Experts of a small language model.
Size: 13 layers, width 448, vocabulary 41965, 202M parameters.
Experts: 80 experts in each of 11 layers, 192 squared ReLU neurons an expert, 3 picks a token, a sigmoid router.
Below are experts of layer 7 (counted from 0) of a mixture-of-experts language model. Rows are named router (the router's row for the expert), up (a neuron's input weights, with its number) and show model dimensions 112-167. Each number is 500 + 25 x the weight over its row's rms, rounded and kept within 0 to 999. Numbers have three digits each.
Before each expert's rows: "mostly gets" lists some tokens that are sent to it at least half of the time. This comes from a sample of Wikipedia text that the model never trained on.

# expert 4
mostly gets: "American", " Majority", " Animalia", " He"
router:522523519472531536526526523474473478471528474466514477460476475478471489471525477469522539508470499477533526525473461526530470525470522517477471524475529473519483529468
up0:492460504488486518510509506504514472499512522507462524520491505542500490529490492507555476516516494475508470491485527508512505489499512458569488506480540536484496458465
up1:518515493504494508456483489512468523511508457517520538483492525519528523522471522530481465538532474520505490461519506502532496450519504471516552486495457503489477481538
up2:462513530481492527494503452521476473459531555505517463519502491525509503502521493529499485516517494502500480513476465479498484486490485474510522464465500498455474517542
up3:460476475480503482480484469536500531528474488503488469460519540523506517528492529515483468499453522472482507542493497463497507496505484466539484502550484527523505447499
up4:448519442481501510486498524520494503500515524525513486531493525552517485504496507494434493513495465482475486500474518524512489508526494496523521517490466465435487515536
up5:491472540528415510506487509522519534518457535502523504523509477511483531550481486481488471509473466516503485501527522501487512504513488430502492466510442526506504476492
up6:510487507543511493474501453496505449537505509507484566489485514483526438506511497488473486522488480501481491499557526452484491460497500505486484511543492467552525523523
up7:487480508505501513531491471496534465531521512528500484454469458516478475519487510484511485479526520482518543508488501519425506497516508479502511544508453485498504468469
up8:498467539525490531506540536504507547472518459483501528504435530543497447542510524484495522505511465515513509522522525490513514467548504435493506500504444526506494451472
up9:483487476502474522510528557473528499528524488529519468486526521497510483496512515505543528486505560520441485496528497516471499430515508494485464501491495520492508491518
up10:508484499510498523494469480556502514522477534517479520530518493478522507466488552485491442504451499525524517509519520492520518459464547492520501529470443550526475485503
up11:505463507461526482515449448502509489488502482529515492484531493486467484504518546496463501490511490489534481517508523478458459488526509510513507521540498505449504516541
up12:521524520535472511462539493476508484497431577489525524522481498523519487507468491531459502490476431499512472492518529464518487501545510503532492475504503513461508528504
up13:483498477556457511488524442513527503546504528497483531531485484480505505524464534527446468488461494521500532463478515518447517520512512506530500472485514543526508477543
up14:506453522528484498478448488453506510492518501529525538505496440529503481544496527505499494498510511490466459513507536536453517480501492495494526519505455504506569484503
up15:460512457521474504516481478506483511480465516485479491501493509496519537537519507480496488479483468528485533469478522509463515486482494471503490508486468486486501510501
up16:456521530502462505457505526522521489484491522511502494461497470508488497512489514503477468502562516498524490510542530492499502505494479503498462485510486533482489531504
up17:486440534529486443478459484481491517543443492479456509491500476495499528540478538489474510495480476523515467489495485521456482497487519516502503481539518524530513518484
up18:459479500540496503494497479506503529518513512510494512514490522509518476486427506521472506484525505487482504515519544516470455491491488496462515491514504505492457515505
up19:490501482537515576470517508501515538541455518519520515484502511504492513479505501508505478508525512479500480548515483471474498479535514467511552541509498475490519484559
up20:491522486519507533468479534517541510506503552492498538518521448544530528505484509513485474518502482521528521470520514532468471463533469471524508465479463505463488525506
up21:438508505541496481495496473514506520546473522534539460510537512481495462506494499460455493475507487522468464489492504512464500498533482494504520467512482487471493482494
up22:463501481482522472473467477502488499515509538490489541469462513500491500493491506517472468507502537529497496497521537454567541492513476485502482455499553509474518538497
up23:464519474510505497481505510516519584509512540469463543535487550517515491507470515518472484521493529485468507531491514456480507511531480486479537496507525490494535490542
up24:511519521553509482475509483535540530509501509502539551477535515499491484524523503497500460515484518517505470464542556488485490479508481486546491489491523510478474463531
up25:508490528535537469493493487483479547514495520484483510513506509505485515447458508478482526539475494536491508508508514505485509435524461442524513488485491493490524495505
up26:503490470533502481511504519479498487497500510504506504500483518543520507535481517547461486537462489520486492531514486517478476461536466472507473503499475540511518511535

# expert 17
mostly gets: " Edited", "Government", " Occupations", " Clay", "Population", " Written"
router:533535514465531520530528529471480470474525477464514477484470469467474490466529475471536525496487502468530527518464477525524464533469516513468467518474533470530479535478
up0:518517518509485511477492469534513470491486550517498529464508520502527549498509498501531507540509531461508495468502492538494511520523531513489504479513512534490470492532
up1:501513524570526489478503494557479482502463491529499485495510521559465462525497492516538471490509494467525506503494532520508511500515517525492552525527496540477502456522
up2:446475470483471465459484481521532488498527530551536467456532532520484502498468495534535519533516471478462489463521528482485459479532534533456518459514488473473489496499
up3:477533480484489545501464499521496501519470491531513496497552474535459527522479496554573491518506459496444528508512506504494459521518524528530470454507483492468507502493
up4:489469528445495513542475485463490485482504482529506468525509541474519482505517521511555481501561513497494482503503490535485449514515477508465546472487549502480471496469
up5:510499536494469530485504527478501544477506521543513538542508464555525496489494514530494487497478469494501493471541502528518461502520525525484484492490497522505555511539
up6:456487488549475503492503500504540501480489477517489491455552488480538488476534534478519450510493476528489515474519507490501493528495488491502534497494482509451520485513
up7:521450476486538569484524486510540480486506497502510525513514489546522501513454496496452539523524468481521472470543541465439511506515520508514505484553501534490534459442
up8:459491479509489503498507524457512477528502516517554482497502473530504497481517507479514524511483457494436494509537519497449456459486509523523522484491545568477509515476
up9:430518505462526509520454509532502505519492499528513476513485492478462504469515533498540523534482504486467444505478506468496501511474497510522503464513472481466458502520
up10:458480495489523530503511506516489500488446504514498482493496474482511519524505488470530501509515482461500531435523487499467526502515512517484490519521513491468485540502
up11:501507512467446504535486522498505514495499505548497474506520512503480483511485516469456496492548486503517504482477525490496477498502518524501493502480513484475543503553
up12:439531492499526506449516512520498532500516516503508501528496471515467432505536531510520526502496535529527460456556499505483486501499507521482506477548498482428489487496
up13:486500481482491571486511509493523475488513495454484475517498524478477459529497486537523494519518522498495522501485483531460489522561532472499523502474538510496474523424
up14:475481488530468552507482497539481439477492513519498498511513471437523497522463504504515453511488501498490501452504519505508498478553505503466488543527496506473524543465
up15:569482519485516528517488475493516509511501497556469491525548464483492504507458483506451539521511482489486424462535484506476506527495574476491460455523471492486479490510
up16:492483501502435548522540482524561511519507516503482503521534511519530465541513504505487484496440509486467506499527471544506471519504510471487507484497468519493520502521
up17:498512508489539478476471515490536485530495533497502498547491470497512536559477485513573519497505496487497468517506501483483505518549470516496507453497514502481462499494
up18:468517480505518501462524507503523467492498530486558510472516482487501460472486509470496490520509544499534460491524491541530509513496503489558520523541468499466482490501
up19:488494487486465499485485510516521496472492495563485455509493492470507473497508506477507530506495524525504519471539515517507464480521483531521510434495471497478529534498
up20:479482504523486449506502493473506532502536453551474536508523499490517501534518487496505458485491503480481475510494462475481494472548525504537456466483536501444482503520
up21:508514551554543477540476508500492509506494537506487477537513470502511483537505521498505511527500510483503497439487464496478533497501502483479517481490537528481472469500
up22:509509499529490493523504496467506471492527520525540504508524489516503528519476502552484503513517460495489524452535465534480540471513510470526503479495472532465477468532
up23:497515489457499526539512497497472515520455479496508496471525511514456522482467528494531521529518521498518466498523531527525509494488505515489538543522519517471512472521
up24:486487511532518520508491507480464483507522500499504526499515467479479525508487472509503577478543525493455490496505473482499502516491524491536478515531519551466517496524
up25:501487485502515449493467459463528500514486532477486502501519490494515494454505511487500482523472518478506477505510492502499500514493529494500518537503507450494561495538
up26:484505512500487513504433472506484471503473524478532502506535505507496502495502487514528476510517512499516481504506511483488488542550507537507535511525498496477513507466

# expert 29
mostly gets: "/sq", " Phylum", " (#", "DST", " ​("
router:530533526462529526523530535467467465470525471466513469474474477465472492472522465476525531496490511470529533522466475515522473528468517514483473515472537475528482527474
up0:529464498528480487505480470526528475505483519464513499507476514544505489528463471489536489482547496505546495488520528507490522508533496501513539520544536514492508478485
up1:486502523539478492540530465500518542517495478537512505499543472508458535502491531503517496518495515487483465474506510478510498496537521451510500474512456542471522516463
up2:461516450514500504496497474464492512536473490501503519512509512586555462547467492507498512523514525500523518476505482478517522460532490463532561470531435490531498465504
up3:505468477477462475441470468486475526514474542502500509473507499487492509530537517529482471500498492506514500532513492505491518459509531545524559484489506516488482462520
up4:515517477549484514474503513515536510515484515491523522524543531520532527523475498504501496526463465491532488516547516464526454459534458477525506522526458504501498477504
up5:489498481495497501529504471531490465491524506495496505512467502548491486541519485490495510454531465572519476522519534494518504505542489497518519490507507520525524481509
up6:432505466530491518498494448539528484530470433487485495486496532523510519489484524547462420458474484521476506463534524493486495503512503498548496466478459516464480502505
up7:449480510468466489477468483565491509520530514526490504505502530538539520552467497533482498476531472513515481507515473486477480521516521491523509443507485535499537485510
up8:481504520518518520504468511492527467519520512523500526519505509546493532543509501496475480504516500542522493523499474464515519494509479487521518471536450530548527488518
up9:458548442498453493514491485497521473467468519522491503471498502469473502472490521482491540533504533530533524467466501519507488492537501476530482511533471514525495502540
up10:481466496485528511502469518507500520539489505487482533488516504485524491509471533521521481503465488514490455485529493504497523467535467473457478514518528528472509523494
up11:499528533505483518551453483518491491466482539542480499503514510542476513463490555528501486531482479523500476506529507528457474489531497513473550518505515508519492474493
up12:488490519477472490510490461434547497508483502509503494498480499495505502484465506474451499482475476499489508451559495458503473450470514476488564505501497536527496496485
up13:471499528519493478506490475458558511524467528522479474494507526486500565507525495474490484505528507525480520486511511507500504518537497501463519493505504503467450505513
up14:481482446536496506505474464484494514517490509498519431519554531475500546484476480539468514483498547526475454515509517455448512516525454500500534488560460492509498464493
up15:438481473528433511498510533541495555523532494504511477488482491506487516477493492477435508497478479505498480485515471468487507477490512502471505529491477544463523497510
up16:519480525517473495525502454519525551518510474483491530521528546520493477505488493520486487485522483500464518464538516492483538479479530516535466513538484522504504543560
up17:479480452540464535511493468489493481535487561502550517586523451514521525504495512482521473502535510528487519480516490479469531472525490512532511506543471512457485464561
up18:523452484518503527494521480508514521501499529512482495508525480474524522486528523463455465472509512504504498514528474536480481441513505502468537500551543516508490504483
up19:434522503512493484498530521489490549521546475475523510518524508502513522528461482537488459495520487494500478458497511486472519491553497505492527488508528522508517516483
up20:494494480493480470518472475517506462520476509524500508515528524529517515504533478468529507531466512489451472531481561524492510489537496522481485515514513517540524488500
up21:442508507505477491472532470513508517534499527477499507491487485496510485531485496537509481503507473512478486510506519537495483507508524495505537496527516508513486468509
up22:501480475526469519518464522514488486500500507497498535546504506521478526459498520505484486490534468497512498464542474475510543500524517523524522490523507542500479521497
up23:488489511534485493476450492550508513515507468514509474506522508505552497511489536497485522502513482531470484446515489505444502459528528494506527499488460573479499482498
up24:497461499478516495466456519543523509526494532542536482459531501507486477503518509557524463483475488493477502493507535504496500519509477476459493537512483500500516473508
up25:475503479537497529451504516524534478546448499495447545448504466503497481515512515510479469485453501494461483496508486514501504484512468457530499495502507530489483492537
up26:444514486538425507482497467543486524488511516514488502478512481478517510488482499532473513531493525498501477497519509501518539451516494519500520513492511509515495469550

# expert 60
mostly gets: " Ki", "oi", " Ye", "inet", "stad", "adu"
router:542525509462533524531535539481478472467529475467511478485478476465468500455528471469527527509492497472513529512453495521536492551459520502476470505481534457524493532468
up0:472484496487513491528461453498486570512502489532490498516469547519497512539502467501478450523469504507485518483513491518475502446510505494536516534499491505483498477497
up1:476504497455512465485488491499483544478452509511498518544558518525465490494496452525477507489477510506511496482538478475492492465547516510507524505520515506518493480508
up2:474529503501493462497512478545495517475498518493513551570525560520540476501488488491510478472492503501470468472473503539479501518467458464517526489548453546536516519503
up3:474480482545478520476506453546495537543498508517496515517511480513552480511519514503482491496498544539515512486506504511497509481475518495501501469505462509488495477533
up4:485501533494510531487483497549495512491498544465468488513495525506461451487500504498515530501490529511471477509490448471463491517538479498453467467481492496482550487491
up5:477478503497528497513455497503521498509529493504495542552533479493539489516502455517479487492493517541463512543524474510493482463534518527481527542519519527521511494493
up6:480464508500499497518484521491500502525502534539489491523524508533503504537513487537523483502503515519505481520510511515466480453509508450483508458490489476485518550493
up7:491498494465488460501499478492515510514457527497500489518531528478459494506516511496535453522440455544497482504520526484498453486517501520476498546505513509514521534481
up8:467504482504485496491542508528509516518518535501474488505588506548488456528499503540484495494513461470504482514489495491486525461515474523514493506526411519536516496520
up9:500472496540523501463481472490511496531495511557488510462558491472501499521513489528458535487503476489517503525504540525510489510534495500541537484492478514513495513477
up10:490480530476447526480482462489506509472517507526518485545492521501542501530453532544495523511448489517486464519523498478487530465523466442463514507501450494473503459511
up11:534517497513491512519498426497462474457493518497469517491514474557557462487467482498494468491542510506447522492516489482486527517551477456487473527502469501486517460476
up12:435522463533467452492519479519513452514505524468520517499517452494535483533491536502480521518532469541480531518532500499476506506521491491480506483468505525446501482529
up13:413500499520548524485467503463489492495491490527526498479516503500506476490537501515486471512524525505518466508480536513449502523523470519495488507499494500508461507482
up14:471433454498516460513455469535527508498532463490486487527506469491501437513471514515489500504481508513478507505564492555509488462528498493527552485493511496505523445502
up15:494440524503493468508452502509521494511525485530519484519514479532544493497487486536478468491490501486458475518528509474467541500476468509531528538479505509510485512537
up16:488472529494493483510466508513498497538533479542504504541539506499528562523513500498488486536479519520505495506477559463473520484454550530499490512549545515487491528529
up17:534501498538451508515533493564462525513492501526499542554504465508481509505523508523516498498538494487493473483505514490483515505482496530510508453507537515445530475528
up18:498493489480452498466459478466503537514475567503443508487487504552548501492507529504518457491480486496465490479521496520480461479521502506504504504518509495441517501522
up19:457495474505537470497510496515493529524493492505480535514472501502499473499469449514486492424507483500454514522519464490477479486486436548532514503499502537509500504483
up20:464528533509480456539507522481537509542522497479523531524533515528483500531450513505518498509489547539503489510562524493511531486503482465516482490508484510505476503542
up21:503494495532479497485527470499501520523539549495553496486533521513496518527440475526475530479504487527500474522494495485477514501539523469514512489523480519491514507457
up22:525490486505460503495477450504475512523464513539523502511487463484549518534510498535501454551494506511479483511549463465503519482503498511492498535497535514499484476538
up23:479525448523505476490492516468519528578502526508494536508475481506486470513495546540515502494497517553520501525508501516472486490538464486513479490512502534497534518482
up24:465461470503472511494480428538480477502512491519522462489500499491500517500491488502493494467506535530522524493523451522504510463486497528557509539504496519473521501505
up25:522473474487529492537477530515472484521512506495499484511494510542493469510471516522487503522512513492489496519504506471492488480523480509513543469497488513477511536532
up26:459482555488465533509485434488513534506523478506490525518545499549439459511486506503518492559512524469522492493519485489485476438533511463500518512486463517496510498508

# expert 59
mostly gets: "Studio", " without", " don't"
router:539521517462537514526527532470464471477517473477510481490472480467469504452526478463525531501485510473525538520456479518534489537459518501474474509478536461511495549469
up0:467506500505515517535446495554524485498509459507542527486513498521500502522475502543481483509501474533493532479481498509501507493491463470506542525502515512490514458493
up1:488470522543464557505495499487510508494466509510493547507491502515526504477468485473486461536524508509461482515521472514511523513506509513489524534517490502518487481524
up2:461489484531492517491529507528538509466485491498534476480534491513517522525517513539542526510507467537494479491527496470481477478490505505504500485469511503470507451472
up3:470482478555467470499524494463479535470503496468525561495457492531524479494505549477508485505481488476446505522536490516494461508535487477531506512490500485507515476492
up4:469502459525468456526490467489492500504467548508526482503520497466538499521526483519486525456560479528477492515517520452437484481516507512465514528481510516506508529481
up5:476545488526503482531460480511513546477518516494501546485498519494511480511519521516488493513498504490521503449541476534501499444518477510541495513498514542484473500465
up6:472515452559459464503516490519485519476498493481472507510504520516476517513496459486479522555540534532452503482530493451511468472524510531466495488538507511490483478552
up7:474483484561528539520490536482465497505478471509469526432496497524509458515476558497500489483492494551477472504540506514521498466504499474532563491525473553527517445481
up8:537527511507453519489508484506552530517459499484504487512511463469460516536497499465518511483519503511520483552513514522517532490527553473529536514494493529498498528508
up9:464502529497451513502498490577493518510436485553515540486526520493522508498463516515466491508495545535515521476510540520496555500499539508564516537523485494484479464504
up10:504498531512475478520491532456459542472480496538525513527464507509511516509501534478504510520479490486470498518515482505495516508537523493518495521515435498474509489486
up11:486559483541488511486478492530522481549498465519536534486502523507524526525494495505478457520506495479465503461500493533498520471542473532528470514530518520502469476474
up12:508472453508476428510502515481525466517469512530531504523517455503496571529464500475476480502511549539484476507509492523492555487536498502489509486515490551480489482548
up13:511435495495499514480486515537517490523500490514543473500520501534512467506508501463516527535504519495516521518526509518523521470537478500520531565490523508510517483503
up14:537505507543491464528451484515503520505516528518472478456472517524538506521500530477460455478538508505486487481520461531506528467476467504501470470530482543519505483535
up15:490546503519503483485522461515515498492472563490490499538532504537512510522545494548499516504508497489512468469510468508504552526482461488505524484535496547480489471560
up16:491506473517505521484528465488511526489488517494432506513495526494495485511504526544501455494532513515489526493534469471484486489553434458494530485470502503523462485496
up17:448526475469476504505514463515513517501497480530527487530522514527498519539468468486463496513492494530514512506538512477530486456487498464506534541489489525480531476477
up18:472476505488492494490488510567489486474467505527523481498527493518526491544490516509422472491484497543484508503530543493504513437536517492489489479505481528523525495501
up19:438509508527458531504447487481504540556504488514514512477535515522470489539531516504524491477484499491494481525537501490464510482525504544522505517500495562480498479492
up20:496481469568467483478487476514507499519506490504470508563487485572544521516495527436485514511513460496546475514518485512502482522511503480481524448509514485507497506528
up21:470509478522464508510467478501526504496487499550492490483512525505497517507470534508485483512505483507517470485569509500454498446510484499477467476523438478486528491452
up22:506472457543472480501491467530522504527507523507486530470557526527466497526515504484490483486479506495489557543509500503456565494517535529501507516511492552531531476511
up23:479541506496470518492450447505521517509521491495458542512483498500502507511479537472506478481530468489541467499530499480485498507522506519529482479540457478499493471512
up24:454463484483489518509531514449497525534483498507502490545460511526524469456493505468477531498538473496513477518471456496506518491518458510515501528502495569455468511489
up25:504532541478510504510445522532524509480467477524479478470536524468457505485469526555466489483478530507513437494547510469457506485486491517488463476496456507518526473518
up26:513482481519438536465457516503500490514492534544482487513506519539532536523443485459479468516495516496508486511528528483487487479533487497531524466530485537481486449530

# expert 22
mostly gets: " AZE", " RUS", " Ottoman", " SRB"
router:529525508475526528532524524472472473471523472468527472470474482475468483465530470469521525505475518468525527533470467527531476527469524512469483521468526470524474529474
up0:463459505545470512456481513558562533503485524546451492537500470501534497538494490505464510494503464547511509476536526468489496474500470492499540501486482501496516473516
up1:475523463569472483485476483463518531540494533508474516528508540523513477535482517502478434479496448545485484460525525487523490509529508534494526500474501565491486515493
up2:418475484522515506516502519501514459544474500511521485519502475528549472518517540529497510555511493577506524487495478500491484498549457456489514475516503501481510491494
up3:458515516554511545492482456503496524520494519492508509468542539540520475534470537482494518517520452514512476465518468469471482474494531513488518513509483509481528494564
up4:495512501490512504471452486530499571501464498518492529500502536508558486473513537505522494519538486465507481494502489502456524499514486493533506523517506528485481487447
up5:477461503538496456487477469496508502537484508517506487514476509521503526519515485469508499492504460568568492481516524536488468460546472433520533511565483557490511510497
up6:476516483497440444493488474485533529524501483464489526495544522484478495518521543540484487510471534480497487475490548517511544499438481474469507480484513523457509534468
up7:444503542512519480458483482502523510467532543507513488501522495511501486522473472544474523497495467483465493520563482508537491493482501525525487476466495508472507487493
up8:455501483533527459472474494490496537498496491466504520546545558565520483525478514518478476505477534485534526496544521495497541450493523442480494506523486505491488488527
up9:436497484483502494519481516555490526516508491526510525507527491454463525488455504490475504508572445499506531509516511494483481432486523443502512483502485504486491494525
up10:512487500511497441496502520493509502502511514494486507513483466512493507502513477484496487517454511497507516528551535526478542462506487452480522502493477510473480500535
up11:478490470485486470473487510504510529502486507511469474456537498508489492506462538461462450505493512469513496478469527500472515467497479519560534532494453519490503508471
up12:475476450476490437492492496485525494472476480457448475485527458514495493532516518522477508472522505500510481487470484514494501446513538519497505531511480490496522467521
up13:521489505549481501474495508491491491538486490489477500535507526517565448521517521483460486494495502507515506486511481519507467511510500494538511439504481509532449474515
up14:503522501474449487512496506493520550488497506490526537488497477495535504534484513498473554465476504536495501489558504463475525496530502511501524532499520499455481486517
up15:498498458498514489477495490497500545523513558525484464523459508559486547513491486508526484516503535508500481469497487476491484501533496528507520494525496541490478471490
up16:521469529546489485432458474529545499481493530494496508500509503492528484501491521559463486513520501517486492473511497471504481486493476486471479529498497538481498520518
up17:463476513496455478524507497500489489459553506512511482537475533545525479521506469485523485493507489526491464484505523502467520485512502461479519511495491492503500515525
up18:452509496530468491544496467499501501488470551450545511495493510524546517536489551533511524499516515492462453482501522524452508492502500513534526514503474493505508498494
up19:478525539546473445497456504532495536513491514520530500486516520499467486502446546476504492550480521517471533465542489538500479448527501447512495524482500517488513483481
up20:481456543525460505499490478515476488513537488530537548500523502503503537494520560491514507465509472521488467526483489515503492468521516509515490512502484537490498490554
up21:487469539536486485490501493495513536526504487501488499549508537500537494497474523491524513511491512486466528439528486512439543458531495479497514517520506531476493464555
up22:507486503515441503507498492537507487509517515538469526503496527511463519539510511472501517494512518503498511520520522473503525474501469530535572509481502507511482524487
up23:458504489539466502489477485495511523500504512486488503474513514502491505501516531526539489532537479513473485517524550531493535458493462553525486506501422445496505478484
up24:484489463510511479486497485552522534475520494467523501488506487532482498464490526519505522517521457494514498483519528549478508470532518470466520504530477497484509500510
up25:501484530493497499509505472513485499455478488527511492536543535481529483521504544529518512541507500438496490523530473536484494502517515524501496502496501531471486471520
up26:503512517540534502516492482467498550443518497490516484521514528510548498486486526509485504460501493501495488471478519516462521448514496501497548488511498496447501522504

# expert 3
mostly gets: "American", " He", " |\n", ")\n", " Animalia", "'\n"
router:527526520472533531522527530473477475470519472464515475459474476470474484466525480474524533512483501478532526526471468527529478527470512506469471520478527469518481533465
up0:493474487518480463473480508531540484517506487473496493519502521481525529507516441476527526515488467524475429503507495455502479510521510492487485487503490505521484509496
up1:491488486516476494521482497502539485521492495507462474510492482536506503485507505486480521502501513523502491485534485477523494502527545472455477472508470494460537521486
up2:506535514511515487511453486547457494480492486502479518497480496488481512494472495503507502511494495490498449534491482518562511457467491504516503491523539496459492487525
up3:491496491520522524535478450505523477492506470507436501494497494488501468505463454519494510507491522461476494464527518512483483453485476503490513495471528483497490493447
up4:495485527494493492508521509449485508551486524509555520511518462497489486493518505475540463485561500497487466478531547506485524509500502482472505510507501488462512463516
up5:515439505488472475502545515515571489517464522503534522484499489484516493489487452508476463542486564518507481525515521479497489488494465518479548539476522484531534457544
up6:505500535490500502504500509485488521504460542496511483503515517502487502516487467482492450516475524479517506506518488495505489500458469486474533485533534529548486497525
up7:477512504488515508489478452483490537561501508509507493470511529533477508477486493521505480481530499484529493528496477475533477545518518487495510465539501507523502507480
up8:473484525477523471496475496540514523477468496511454518431512513463481487481475504507474532532524485516508529501507497472500499495476500517528504544518467464510453493449
up9:511504482520468506495507473476484520528470530483517542544488540509515512540488473521539470489492504511496534504540480565488548536499530491485522511457470484521513497538
up10:524488498499486518532537444451499534513452525495543480518511558535492456503514475508513487498491463531529500510527476556520544486489463523537524565497498512527517529506
up11:497481498512535492488471484471488508519484489506463511488501501500528465505456458520482484521517536501499502482498504502497476450483493499460407476508514512515469528514
up12:490516524523480492453500539448494493477494434470491478547514505513509459521513516508543448506499486513514466528456523512472547457532484521515502468524483479439471469542
up13:449472479482486477487501552525469517483537466497498510451536483490495494527500491455532512466482495538464505504518507480495511474469434534523473481518503492492485473516
up14:487527494480512521465497548503505513470503525509456495517517492487513503464494511473495482511516443478478483521514487457478509504490473539537513525514481522545457488485
up15:550518485499526531513480414457522489510520513489507523491544518510525482462525487575507532490565474474506502507483527477522522495514462473452496500506442483510501497533
up16:477516483502503526499480471497500539492540503495502540537509522542477515529484478535453487509503500529519469462525489536490450476450498498507510468507505498456505553467
up17:511481490521458512493505427468473551536488515483504500523500494443520492504516505482513446504524512542474522500551528541545506502497545512484511444506483506487494513472
up18:494488477482491471475499478478509468487476528503421480496492499506489455489504484498493549529489498507550513505483534474523485487509503506502511534490501526538512477496
up19:527500478505508481473474514504506494494504515482481526549499510488485496525516478511527497513488503503445472455525499505486485506510461516507513473520503458491486534538
up20:468530517514460482508475520508514533533524523499496521517505486480507502508478487487507528515543466516487484458537486461473513450486504522439498521497500479493500493494
up21:499477482463472501491489495478515528500528453474509505508489503532554494494466473499555528518468501470487559527515500513494500497527492472456499487480477495449460572478
up22:505474496482520489487490551534486529509494502469472512465532528505493479466483544492479490527461530517502450531530498486504482511527474527495513482467468546473486552487
up23:493505502499470501481499479517499486530475511519548486527483485490485521473500532527505473526450472497480511512538458488459525506479468461543477507509478508485468493530
up24:475524490496504498478500522486513532490469524465503476486499495479503526496462446502520483520503503516484483516454496485525469513525515514496481504485515493465514503502
up25:489483518467472480499515489510499464484487446478480510508476565481471487500483490526529478482506500529527471492488481528510519534444476516517535502478512521473473471511
up26:518475508514466476494467483517517484499479516533492511447520526491507478490490507518494494522457507506492486462477522470468480465516454526499465457476454535468506470471

# expert 19
mostly gets: " MPC", " Domain", " Occupations", "Government", " Language", " Edited"
router:530531510472527524523524536466480476470524474469522474476476471475474491469527476467529526508484517470528529519467471527520471528471518515476465511475527476528475529476
up0:482512471518474507521508519513536461523519515489551528521485527523431486499478501498499463498507476513459490512477511529540514504509501471500494512496460520483518495470
up1:456493479552526479474471478502509503491554506518558494464490453508511496531488503479482487490522520504489462501509452496498501494521501487506463481500469538480500480522
up2:479516498472508527436465511540531547487496484511462515492502476485477512539472457479524490532502479514496502514521497492556510473521532475507514494520494513476551523522
up3:441477491480524490515480440520500515540516510486502500506533486530534447513521557545490483507499514487460472515500503506482480443543482444500504450490488540471459493494
up4:469501504510471468455485455505495465527520501533460502514521532504548470447483482531476474520526547513506519510505486525505453474514509491492511497489489515494500482489
up5:491467495506515506462521502477497521531484540564522487500503474481515474538507544531462486474445477509507474510477523486511518445518517465535527526517460532506519473479
up6:497479465523495498527454503535495565510496469464461499495475514537512490525509543512505556502500516518475469505487511469509504479532474545509500504517453502518524503494
up7:487523537500457497509534504520495548470515508528511538539518486519502505530474495455501491489446481516541513496517495510484509536531545441536526545510500522494496457515
up8:461454540519508516481517465530532487491516506565495536503501533563522499535478499540450474506488507519483465481544517478472490470545512480474548502521472549505499474511
up9:435464509538483494480463491486500542493482504533481488491492471540509481561521502506456477522498476498516490465493499520530504481520496460496549458528485544488514497482
up10:457542500484498499511493492504482502473482523527418502538520512527556497470492540486469481518552497493495485477480535445517504454512489532490558496539470503537465469490
up11:455453538518435463453475476495459586477521506487508521526490497486529510503504538502481494506510504494441492512537518483484485497539511495528492544531522492504488464488
up12:458520479519495523542465463521530521502519517522502482495480518485506509488504518498513536493563506489515537517507539511508497483504492522512486486503495483494534511540
up13:471469485535443498497447504502508545509455548553525540527474541513543494529487509518485486512520511539557485497517527458519559456523505478517473530532488535505556490549
up14:489542511519520495470493469492444532519491490521508524472525495522500509491507497524499498487490512497528492502430524488497517505522450527520502507494493510482480484535
up15:454487505522551483466494476515529497511545491492488533474545514488452496502502498525473469480492502491504486521530491515473486482498468498506506465508495492539484525493
up16:479495463480451486515482452513553489523497505493527519525489510489527470486435512481473496489489499522533450488542511495514508466505501469517517544517483526468537496560
up17:489499513507513482471472477547508560503492520517472518509512509527513481523485537488451508512500518496486475499510496510487510450527500494501524520483476525527495489550
up18:447500449556488477470465470512510516487535522490532487530459498500493484500520538476520465511526539532495480489492525551498526474524514521511534519462481534508483510506
up19:467495513521469535471476536497558479486461484513511482478499509508524498546498554507507514444448482526482469481509499543498448468543467483489525500503469499470524527515
up20:451496477556468549514492461463491501540440491428499532534476494517481520523493517512485505501480531487485456517522487464510471508472505499539498526504488494526515471466
up21:479498503499502506517464502511447527466459503502505507522489517520479521510490482501481443475522502521466486547523517515511498457525486488535537501538514502488488501563
up22:469459516523461495519475468502513499510443558529516506510531500513499485521472508517497492536527501504485476512487495471473529455533556491524540530504472519489527470487
up23:479465482523459466475484461532514502532491532512497509521508492525512508535498524518468454484494500518491490503528502499451516457548462494525539512486472525509502481511
up24:463485494478506508458482486494480504513491490504502520501526516529555522502470541457546510494511472522491480488472467476456494519521489481505522476501485546531481472492
up25:460472491537479524478544499505530502521495524493515488471470476585498480539484477487462486476487479523469521531529502507495484492545490489509493518539436495544513509559
up26:461506460521509514520481458496503510524510506522421534497504478539500487515489457472482479507515469484516501495552519463499528481535509529496499488517460496553480483516